Below are experts of layer 10 (counted from 0) of a mixture-of-experts language model. Rows are named router (the router's row for the expert) and show model dimensions 112-223. Each number is 50 + 12 x the weight over its row's rms, rounded and kept within 0 to 99.
After each expert's rows: a language model's description of what the expert responds to; "mostly gets" lists some tokens that are sent to it at least half of the time. This comes from a sample of Wikipedia text that the model never trained on.

# expert 54
router:56 70 47 47 64 51 41 44 69 45 59 53 45 59 61 31 47 56 61 67 48 40 36 48 53 44 40 47 48 44 54 31 31 26 54 69 74 45 48 38 52 47 39 53 46 47 35 29 60 35 42 42 53 50 73 51 42 56 43 45 61 59 70 47 47 62 55 66 45 67 65 65 39 54 26 65 44 52 44 34 47 43 19 43 30 50 36 60 36 54 40 70 67 62 57 46 51 51 84 52 45 40 58 35 71 44 64 42 33 64 53 45
What it handles: Word pieces completing names of governments, districts and bodies, such as Public, government, District, Council, State, Highway.
mostly gets: " government", " District", " Council", " State", "ederal", " Army"

# expert 57
router:51 42 41 52 41 69 36 44 50 57 66 30 39 68 59 54 53 28 69 54 60 33 42 24 62 43 37 52 44 71 34 67 53 52 64 33 74 61 39 28 54 50 55 39 31 66 47 54 36 59 36 76 58 54 64 57 49 42 48 37 49 37 62 33 47 63 52 61 62 51 57 37 55 65 19 57 60 49 71 45 25 54 53 28 48 36 61 53 62 53 37 67 25 38 65 48 52 54 37 68 52 61 59 40 49 54 75 43 72 38 57 33
What it handles: Second syllable pieces inside proper names, mostly Spanish or foreign surnames, like Te in Teherán, Ro in Rojano, Ne in Neeraj.
mostly gets: " te", " ne", " Ste", " Ne", " appro", " Te"

# expert 41
router:51 75 67 45 32 47 57 38 39 58 46 55 56 62 26 52 54 60 51 47 53 56 30 33 60 65 42 47 39 42 53 60 52 37 51 57 47 44 47 50 41 58 62 82 41 26 72 41 41 41 45 53 59 24 33 41 67 39 39 43 45 40 76 46 65 43 52 46 46 51 48 64 57 58 46 64 56 37 38 58 51 60 38 58 52 32 44 54 36 47 75 57 68 45 51 49 46 30 26 58 44 72 58 37 58 55 53 46 31 54 41 48
What it handles: Hyphens joining place and personal names, such as Île-de-France or Peacock-Farrell, plus opening parentheses, quotes, and pieces of transliterated Asian names.
mostly gets: " (", " \"", " un", "–", " dis", "i-"

# expert 34
router:61 38 59 69 64 68 54 45 47 51 54 60 37 64 39 44 33 38 57 52 42 31 43 53 49 57 52 40 38 45 45 45 39 40 55 20 56 39 35 22 24 46 57 40 33 63 22 38 40 62 36 48 56 48 63 43 45 47 39 54 38 65 42 55 67 41 64 63 58 65 68 39 49 67 41 46 52 26 44 34 61 58 31 35 46 47 71 50 56 64 33 38 49 43 88 23 45 49 49 56 50 59 76 31 62 65 69 55 32 67 49 48
What it handles: Middle or final syllables inside personal and foreign proper names, such as Beau-ure-garde, Yanl-ian-g, Kw-ame, Fran-co.
mostly gets: "che", "ion", "ie", "ane", "he", "ure"

# expert 5
router:38 34 52 64 26 43 49 38 47 20 64 54 56 54 19 62 48 40 28 36 48 44 63 61 37 56 57 47 42 39 48 57 39 63 39 40 35 40 50 41 57 48 46 39 64 49 37 48 45 60 81 35 47 62 58 34 35 24 50 54 35 54 75 45 61 53 40 58 56 54 56 46 55 60 52 48 51 36 35 44 61 64 60 60 73 49 42 62 27 59 51 32 51 26 50 36 41 44 44 49 43 69 54 63 45 40 33 69 63 63 45 47
What it handles: Short word-internal pieces right after a capital's first letters in names and ordinary words, such as Stutt-g-art, Sham-ro-ck, Bro-k-en, Abso-l-ut-ely.
mostly gets: "ü", "af", " Car", " fre", " Swed", "oub"

# expert 19
router:56 68 56 55 66 57 56 44 53 56 39 51 41 42 30 52 66 44 61 66 50 55 55 29 57 45 53 33 50 43 48 43 28 67 51 50 71 44 36 33 39 55 70 60 45 56 33 63 51 47 41 63 42 71 50 33 34 61 44 34 65 61 38 48 57 53 34 64 60 54 52 45 46 57 38 64 44 24 61 36 60 65 29 26 33 52 63 44 61 55 32 39 58 53 78 39 38 43 44 64 50 39 74 41 61 60 79 49 43 60 37 36
What it handles: Closing pieces of names and words, often ending in a vowel, such as -a, -ale, -one, -ina, -ice, in clubs, places and titles.
mostly gets: " League", "ne", "ale", "ica", "ena", "ice"

# expert 56
router:60 46 47 55 48 48 34 63 62 62 62 57 45 33 31 49 30 50 57 42 24 57 37 35 45 31 65 60 72 51 64 43 31 73 44 26 73 68 43 54 58 51 56 36 41 59 63 58 41 57 41 54 55 47 60 45 49 53 48 71 54 45 56 38 51 46 40 68 32 42 57 52 48 49 48 44 43 57 68 56 33 53 44 46 19 41 55 37 55 67 45 65 33 29 63 39 63 48 42 62 38 48 64 61 40 40 36 70 62 40 40 34
What it handles: Latin genus-name endings in species lists, such as Amped-us, Spilos-oma, Bacteroid-ota, plus comparatives and adverbs like more, less, most, rather.
mostly gets: " more", " species", " less", " most", " rather", "ely"

# expert 20
router:37 64 59 49 52 44 48 64 63 35 37 58 39 44 65 49 42 33 56 32 48 37 38 57 60 49 64 56 68 52 36 52 51 60 53 49 46 52 62 56 50 55 43 49 34 51 57 53 28 28 53 50 54 35 64 50 47 54 38 56 61 41 32 40 53 37 42 73 45 54 70 60 33 43 59 67 44 44 42 48 45 30 71 33 62 51 59 49 68 49 57 62 63 43 47 38 44 69 61 47 45 31 51 45 64 71 41 60 51 34 49 31
What it handles: Subject pronouns and connectives opening a clause after a comma or period, such as it, he, which, who, also, usually followed by was or is.
mostly gets: " which", " has", " they", " would", " it", " also"

# expert 37
router:51 45 51 58 28 52 41 31 44 31 65 48 42 54 29 53 64 45 31 38 48 29 37 54 56 79 54 56 35 47 46 48 55 47 52 45 52 40 52 48 57 64 55 35 70 57 48 53 51 66 51 29 46 49 70 38 36 28 49 47 53 62 70 51 51 56 54 38 53 53 70 44 59 56 42 58 50 58 40 42 49 54 66 66 54 47 34 54 29 62 40 41 38 40 53 61 54 49 35 70 68 60 47 48 76 47 74 61 47 47 67 55
What it handles: Middle or final syllables of surnames and first names in credits and rosters, such as L-aid-ler, F-oz-ard, Sol-berg, Jim.
mostly gets: "ik", " Rod", " Jim", "az", "bur", "oz"

# expert 31
router:68 36 55 30 42 36 47 55 56 59 36 43 57 66 53 67 55 71 50 52 73 34 51 68 70 39 36 58 55 48 77 40 48 37 54 43 45 47 45 86 59 28 34 50 54 28 60 36 46 45 57 38 63 43 52 53 41 43 33 48 42 54 70 38 47 52 59 64 65 40 38 49 54 53 35 37 41 45 44 45 33 63 21 52 49 40 46 59 35 28 51 53 39 51 42 32 63 62 46 58 40 61 34 67 70 33 37 38 58 45 37 52
What it handles: Opening stems of common English words completed by suffixes like -ation or -ated, such as equ, form, reg, oper, con, St.
mostly gets: " form", " reg", " St", " oper", " rec", " con"

# expert 10
router:72 63 53 51 40 57 72 57 64 46 57 48 80 50 48 55 53 30 50 43 36 59 72 33 36 50 45 24 68 34 19 50 57 51 78 71 40 34 29 56 67 29 71 59 41 63 62 59 54 51 63 51 45 43 41 55 50 61 81 32 43 31 28 55 38 46 35 72 58 65 27 42 41 40 55 45 46 35 62 58 28 36 47 51 53 45 57 42 49 66 44 63 54 44 41 40 44 54 54 51 35 48 44 61 52 61 72 52 44 69 47 43
What it handles: Capital-letter pieces inside sports acronyms and names, like WCT, ICF, (C, plus the word to in "failed to qualify" results text.
mostly gets: " (C", "C", "==C", " to", " \"C", " (c"

# expert 23
router:54 46 64 39 33 46 43 46 44 67 56 46 48 57 33 57 37 52 50 61 56 63 41 71 62 70 53 41 40 46 46 54 65 39 47 37 49 48 30 61 42 28 62 72 45 31 68 53 45 60 36 57 52 44 54 50 90 37 48 34 36 52 54 66 47 49 44 28 50 70 57 52 38 44 29 44 56 57 29 42 34 39 33 46 61 40 40 57 43 66 68 55 50 60 61 45 58 38 41 43 65 59 59 38 49 41 50 48 63 57 46 58
What it handles: Word-opening prefixes and symbols such as un, dis, inter, trans, sub, Ex in Exchange or Exploration, and LaTeX pieces in math.
mostly gets: " un", " dis", " Ex", " inter", "_{", " trans"

# expert 11
router:55 47 45 36 52 33 27 59 65 41 67 63 64 32 57 45 20 56 45 39 44 53 46 48 54 33 55 59 72 51 48 32 40 69 49 35 56 61 35 49 68 53 57 43 48 64 64 70 60 39 48 47 67 28 54 53 61 69 45 70 50 52 50 36 40 49 42 57 52 58 65 55 36 38 36 40 47 52 37 53 40 62 43 66 25 49 44 53 46 45 60 49 34 41 56 33 61 56 48 64 31 59 29 63 46 47 33 68 77 39 42 45
What it handles: Words and word pieces in biology and taxonomy texts, especially species, plant, gen, human, and epithet pieces like tiger-ina.
mostly gets: " species", " Pennsylvan", " Austral", " Flor", " human", " ill"

# expert 47
router:43 62 58 59 62 47 48 31 26 60 33 49 58 62 67 54 36 50 53 54 53 70 62 39 55 54 32 52 47 39 52 35 61 41 73 66 58 36 43 39 44 43 46 51 65 58 52 30 46 52 51 55 64 58 39 31 37 75 31 27 48 58 40 47 50 59 34 59 73 62 26 48 46 59 40 48 60 40 50 44 39 50 29 55 70 46 53 50 59 64 42 45 47 75 55 29 23 37 31 16 80 47 63 41 44 35 50 45 40 56 58 63
What it handles: Syllables like co, Co, go, lo, ro, ra, and o, as in co-equal, coalition, Coach, logo, and vertebrae, often in sports-club lists.
mostly gets: " Co", " co", " Go", " go", "ric", " Bo"

# expert 9
router:63 72 50 60 33 63 52 49 53 65 71 67 62 61 53 42 57 55 66 37 32 46 34 51 51 57 41 52 25 28 37 57 67 74 62 51 62 40 37 70 41 40 34 42 35 51 45 33 45 55 44 58 50 72 37 49 50 60 70 33 71 43 42 71 46 40 46 43 48 44 30 66 70 68 47 64 50 49 38 55 67 38 57 64 51 45 47 40 46 65 37 46 68 55 46 50 69 41 53 66 64 54 69 34 54 47 68 43 56 49 59 47
What it handles: Pipe separators and semicolons in sports rosters, score tables and statistics lists, especially after numbers or player names, e.g. | D, 2;, —;.
mostly gets: " 2;", " —;", " 1;", " 0;", "–1;", " (aged"

# expert 29
router:59 36 52 40 55 63 56 68 51 43 68 69 46 31 44 69 45 49 54 72 44 38 47 47 32 40 52 25 41 40 59 66 43 41 46 29 60 48 51 28 37 45 42 51 30 56 51 55 52 45 37 58 50 65 70 45 50 47 35 47 44 71 48 24 54 50 61 73 47 45 63 51 32 51 55 53 44 38 51 48 78 52 31 53 53 60 58 54 59 40 62 59 36 38 63 34 41 71 70 58 26 48 64 28 36 45 62 46 47 84 58 58
What it handles: Word-ending suffixes such as -able, -ing, -ic, -ate, plus common adjectives large, small, great, and Que in Queen or Queensland.
mostly gets: "able", " large", " home", " Que", " small", " good"

# expert 3
router:66 37 61 71 56 58 48 60 44 77 35 66 29 50 49 70 42 61 58 65 58 60 60 51 58 46 70 58 57 32 63 49 71 51 21 39 46 38 53 83 50 34 48 60 33 31 38 57 58 56 48 43 21 58 42 40 56 38 37 49 28 30 43 31 42 45 58 61 52 42 66 32 65 57 63 58 32 50 31 25 48 55 45 50 50 62 62 51 53 36 46 34 45 66 46 44 44 64 48 56 53 44 54 67 41 46 28 66 49 58 42 41
What it handles: Short opening pieces of words in running prose, often vowels or syllables like o, con, e, ra, as in our, owe, Don, son.
mostly gets: " o", " con", " e", " le", " Con", " ra"

# expert 24
router:57 46 58 52 27 35 57 62 37 46 44 60 41 44 57 56 34 58 50 34 39 39 63 46 48 61 58 48 31 47 53 42 63 57 66 44 48 54 53 31 29 67 53 36 47 53 35 59 47 50 52 62 46 24 61 63 45 64 29 46 47 71 51 40 43 44 63 66 65 73 52 61 59 66 49 39 44 54 34 40 21 55 55 66 69 34 53 40 40 35 52 42 37 28 75 36 58 51 49 49 65 58 43 40 55 57 34 42 49 57 42 52
What it handles: Opening pieces of ordinary English words and names, often animals and food after "the" or "of", e.g. be(ef), she(ep), cl, qu.
mostly gets: " sh", " cl", " qu", " Bro", " ro", " Phil"

# expert 14
router:54 40 48 30 53 27 38 65 65 53 62 61 57 54 58 63 40 66 45 53 38 52 62 61 43 47 58 64 48 56 54 61 46 44 39 54 62 62 40 47 54 42 45 55 56 64 60 32 40 40 55 44 45 74 42 54 61 30 50 60 42 57 24 59 58 56 70 66 31 39 46 57 40 12 44 66 41 34 52 50 55 56 45 41 40 36 57 61 39 43 45 50 65 50 37 32 35 73 46 53 35 46 64 36 58 51 36 74 44 80 61 34
What it handles: Nationality and region adjectives and other modifiers after the, of or a, such as American, British, French, many, other, local, and suffixes like -ian.
mostly gets: " American", " British", " many", " English", " French", " local"

# expert 28
router:33 46 43 39 57 46 74 26 43 38 30 38 68 54 47 50 51 37 36 34 57 62 69 57 47 43 42 51 61 49 53 53 46 52 56 60 16 48 51 60 54 62 65 50 51 50 47 62 54 59 61 43 66 62 46 57 36 47 54 43 33 55 56 50 50 59 66 54 57 44 34 46 58 34 48 49 49 50 77 55 62 44 55 65 74 42 45 65 29 61 66 30 55 59 53 58 30 57 61 43 55 46 42 69 51 53 59 39 36 49 43 62
What it handles: First one or two letters of words split mid-word, such as th(rows), rem(aining), b(old), g(iving), plus stray non-Latin bytes.
mostly gets: " th", " rem", " Br", " s", " tr", " Sw"

# expert 1
router:63 58 61 65 25 75 31 61 45 69 41 41 34 54 49 45 43 61 41 36 55 57 62 65 36 45 55 52 52 52 49 43 54 56 52 38 52 34 38 76 67 72 42 54 44 30 51 36 38 45 29 56 46 55 47 42 48 32 47 52 36 39 47 31 44 58 46 56 55 54 64 36 44 55 61 43 39 52 56 50 58 53 41 50 30 47 31 42 37 65 61 43 59 62 45 40 37 50 50 51 41 51 62 68 58 45 50 44 51 45 44 36
What it handles: Capital letters and pieces opening non-English names in lists and tables, often South Asian or Middle Eastern, such as O(ommen), Y(anqaq), A(zaan).
mostly gets: " O", " te", " Y", " Kh", "о", "ā"

# expert 0
router:37 41 57 54 39 39 65 29 43 53 71 20 41 56 45 55 46 40 39 32 45 32 37 60 52 67 46 45 31 62 64 51 30 38 62 61 46 70 45 48 56 61 53 49 76 57 36 74 53 73 70 39 55 30 69 43 42 54 39 55 47 50 62 36 61 51 64 62 48 54 57 50 64 63 51 58 49 51 53 38 57 30 54 71 68 45 49 58 40 60 43 30 46 34 63 39 47 44 47 54 69 57 31 59 39 31 52 49 51 35 52 67
What it handles: Word-internal pieces after a first syllable, often consonant clusters before endings like -es, -er, -ing, e.g. examp(les), sett(ling), St(akes).
mostly gets: "anc", "amb", "erg", "erv", "arg", " sett"

# expert 6
router:51 66 52 49 53 58 40 47 57 42 45 60 47 39 62 37 43 50 30 60 60 31 40 59 37 57 42 57 47 65 62 34 64 45 47 46 29 49 76 47 42 59 40 43 52 34 51 65 63 57 45 33 37 37 70 36 60 36 42 69 44 61 41 53 38 51 66 30 61 47 37 46 66 40 55 44 58 78 57 54 68 55 50 44 66 38 64 34 47 50 65 36 39 67 59 30 30 38 46 30 45 62 39 40 62 41 47 38 64 36 52 64
What it handles: First consonant pieces of words after articles or quotes, especially sh, fl, m, M, D, w, e.g. fl(owing), Sh, M.
mostly gets: " Sh", " sh", " w", " fl", " bl", " m"

# expert 38
router:39 20 27 35 48 48 48 38 43 46 70 51 39 59 39 57 49 48 27 41 48 26 39 37 59 42 45 68 47 57 64 44 53 48 57 65 49 70 57 38 56 47 69 51 74 54 41 63 61 70 63 31 62 51 52 47 39 40 49 45 51 51 65 62 44 46 60 45 32 43 82 53 58 67 51 44 49 63 54 46 65 45 50 54 50 46 46 38 43 35 35 35 46 29 61 55 73 55 55 63 62 65 37 72 35 27 68 52 43 37 58 62
What it handles: Word pieces inside proper names and longer words, often after a capital, such as Georg-e, Cla-ud-ia, Giov-ann-i, Scr-ant-on.
mostly gets: "anc", "enn", "ann", "ug", "erg", " Val"

# expert 59
router:38 37 40 64 60 50 54 48 51 65 64 67 67 48 70 39 66 36 58 45 52 30 59 45 60 39 61 48 68 51 54 51 30 37 42 49 58 58 39 38 52 23 42 55 59 51 61 50 33 45 50 45 41 48 39 55 50 67 48 40 46 29 43 57 51 26 57 49 52 55 38 38 39 52 31 72 36 48 30 43 41 52 43 48 56 73 54 25 46 44 28 66 64 65 73 59 71 61 75 49 50 60 64 49 41 43 36 75 51 70 66 39
What it handles: Participles and adjectives following was, to, a, the, such as found, founder, located, based, built, large, high.
mostly gets: " found", " public", " high", "ified", " hold", " located"

# expert 49
router:48 62 38 48 41 50 54 39 22 59 58 55 46 45 42 49 51 57 53 28 46 45 56 61 56 57 58 46 52 64 24 40 48 68 36 52 41 40 53 54 46 60 54 44 68 47 44 52 16 77 58 38 31 67 55 54 48 37 44 55 50 46 76 46 49 57 37 57 53 59 81 39 65 40 43 36 51 64 47 54 75 57 73 67 64 42 33 50 24 49 53 41 51 63 35 50 43 48 63 56 49 65 44 70 73 40 56 43 52 46 50 65
What it handles: Consonant pieces and syllables such as l, h, k, Al, El, Hel in Nordic, Slavic and other European personal and place names.
mostly gets: " Al", " Pol", " Kh", " Har", " Swed", " Ol"

# expert 42
router:51 62 66 65 39 66 52 64 72 62 58 63 48 46 55 35 51 58 50 37 57 62 46 58 48 63 25 68 63 51 57 31 52 55 32 41 58 47 40 55 43 51 39 34 36 53 37 35 58 37 43 38 54 45 50 57 46 35 43 70 55 36 41 37 55 62 75 41 37 35 65 43 57 40 43 33 44 63 46 57 57 48 59 38 28 41 39 45 36 63 55 55 40 41 41 52 48 61 41 43 54 39 64 45 56 52 41 56 44 29 57 48
What it handles: Syllables inside non-English names and words, mostly Japanese, Korean, Indian and Turkish, e.g. Sen, His(ashi), Raj, Kore, ō.
mostly gets: " Kore", "ō", " look", " Raj", "uk", " Mah"

# expert 7
router:38 26 59 39 38 52 42 64 45 49 56 43 53 36 22 71 31 51 30 66 53 59 60 49 56 44 42 64 55 51 45 28 65 37 36 29 54 42 32 51 47 52 55 39 55 63 67 49 73 65 59 59 58 63 58 38 55 36 35 37 37 40 60 41 38 69 36 57 61 27 55 39 54 44 55 58 50 43 27 37 43 55 41 41 51 53 56 52 56 69 40 37 41 42 74 30 63 55 39 25 49 64 69 46 46 55 37 62 55 56 46 47
What it handles: Opening pieces of words or names with Latin or Romance prefixes, such as re, pre, inter, mon, San, Cor.
mostly gets: " re", " pre", " inter", " e", " le", " San"

# expert 15
router:68 60 42 38 54 29 47 49 48 47 54 39 53 40 45 41 63 57 58 58 32 71 64 54 34 60 61 37 45 47 24 41 50 63 53 39 62 40 49 44 60 38 54 47 45 52 50 46 49 61 39 37 33 81 51 40 46 74 53 43 52 64 48 47 64 73 30 72 32 43 45 39 40 60 43 50 51 29 44 22 54 63 76 35 54 41 56 58 45 42 41 66 71 38 63 38 25 44 36 62 45 45 55 66 60 51 30 52 40 58 56 48
What it handles: Final pieces of country or region names before commas (Burma, China), plus list dashes and pipes opening rows of place names.
mostly gets: " Country:", "a", " South", " Great", "va", "er"

# expert 35
router:50 39 60 71 43 49 73 53 43 42 63 30 54 29 17 74 39 39 45 60 59 41 53 58 47 57 54 61 29 56 58 38 51 42 59 49 49 51 42 38 39 67 59 47 38 64 44 42 51 67 51 42 27 56 52 43 30 39 53 75 46 72 55 39 55 57 38 49 61 48 65 38 52 68 47 52 54 44 35 34 63 65 53 53 70 40 56 34 24 59 43 40 57 56 65 21 45 41 70 45 49 44 61 43 43 29 62 62 57 40 67 55
What it handles: Short pieces like im, in, am, an inside foreign names, often right after an initial capital, such as Sim-on, Max-im-us, Y-um-ekobo.
mostly gets: "im", "ri", "in", "imin", "am", "ili"

# expert 44
router:48 59 41 50 58 32 48 54 53 68 67 37 47 64 36 48 54 43 33 60 50 79 74 54 66 67 62 39 47 38 59 45 56 66 28 52 63 43 28 73 50 37 58 45 54 42 57 50 60 64 44 47 54 52 54 30 62 52 48 28 56 33 58 51 44 62 50 48 61 19 55 30 37 58 40 55 56 30 40 41 28 58 36 59 26 63 61 51 46 47 53 41 50 61 43 66 54 43 44 75 44 39 44 61 39 73 36 67 44 48 53 40
What it handles: Word-initial pieces of capitalized names and prefixes, such as U in U20 or U23 youth teams, Sy-ria, Car-lo, and prefixes under and con.
mostly gets: " U", " under", " Sy", " con", " Cor", " My"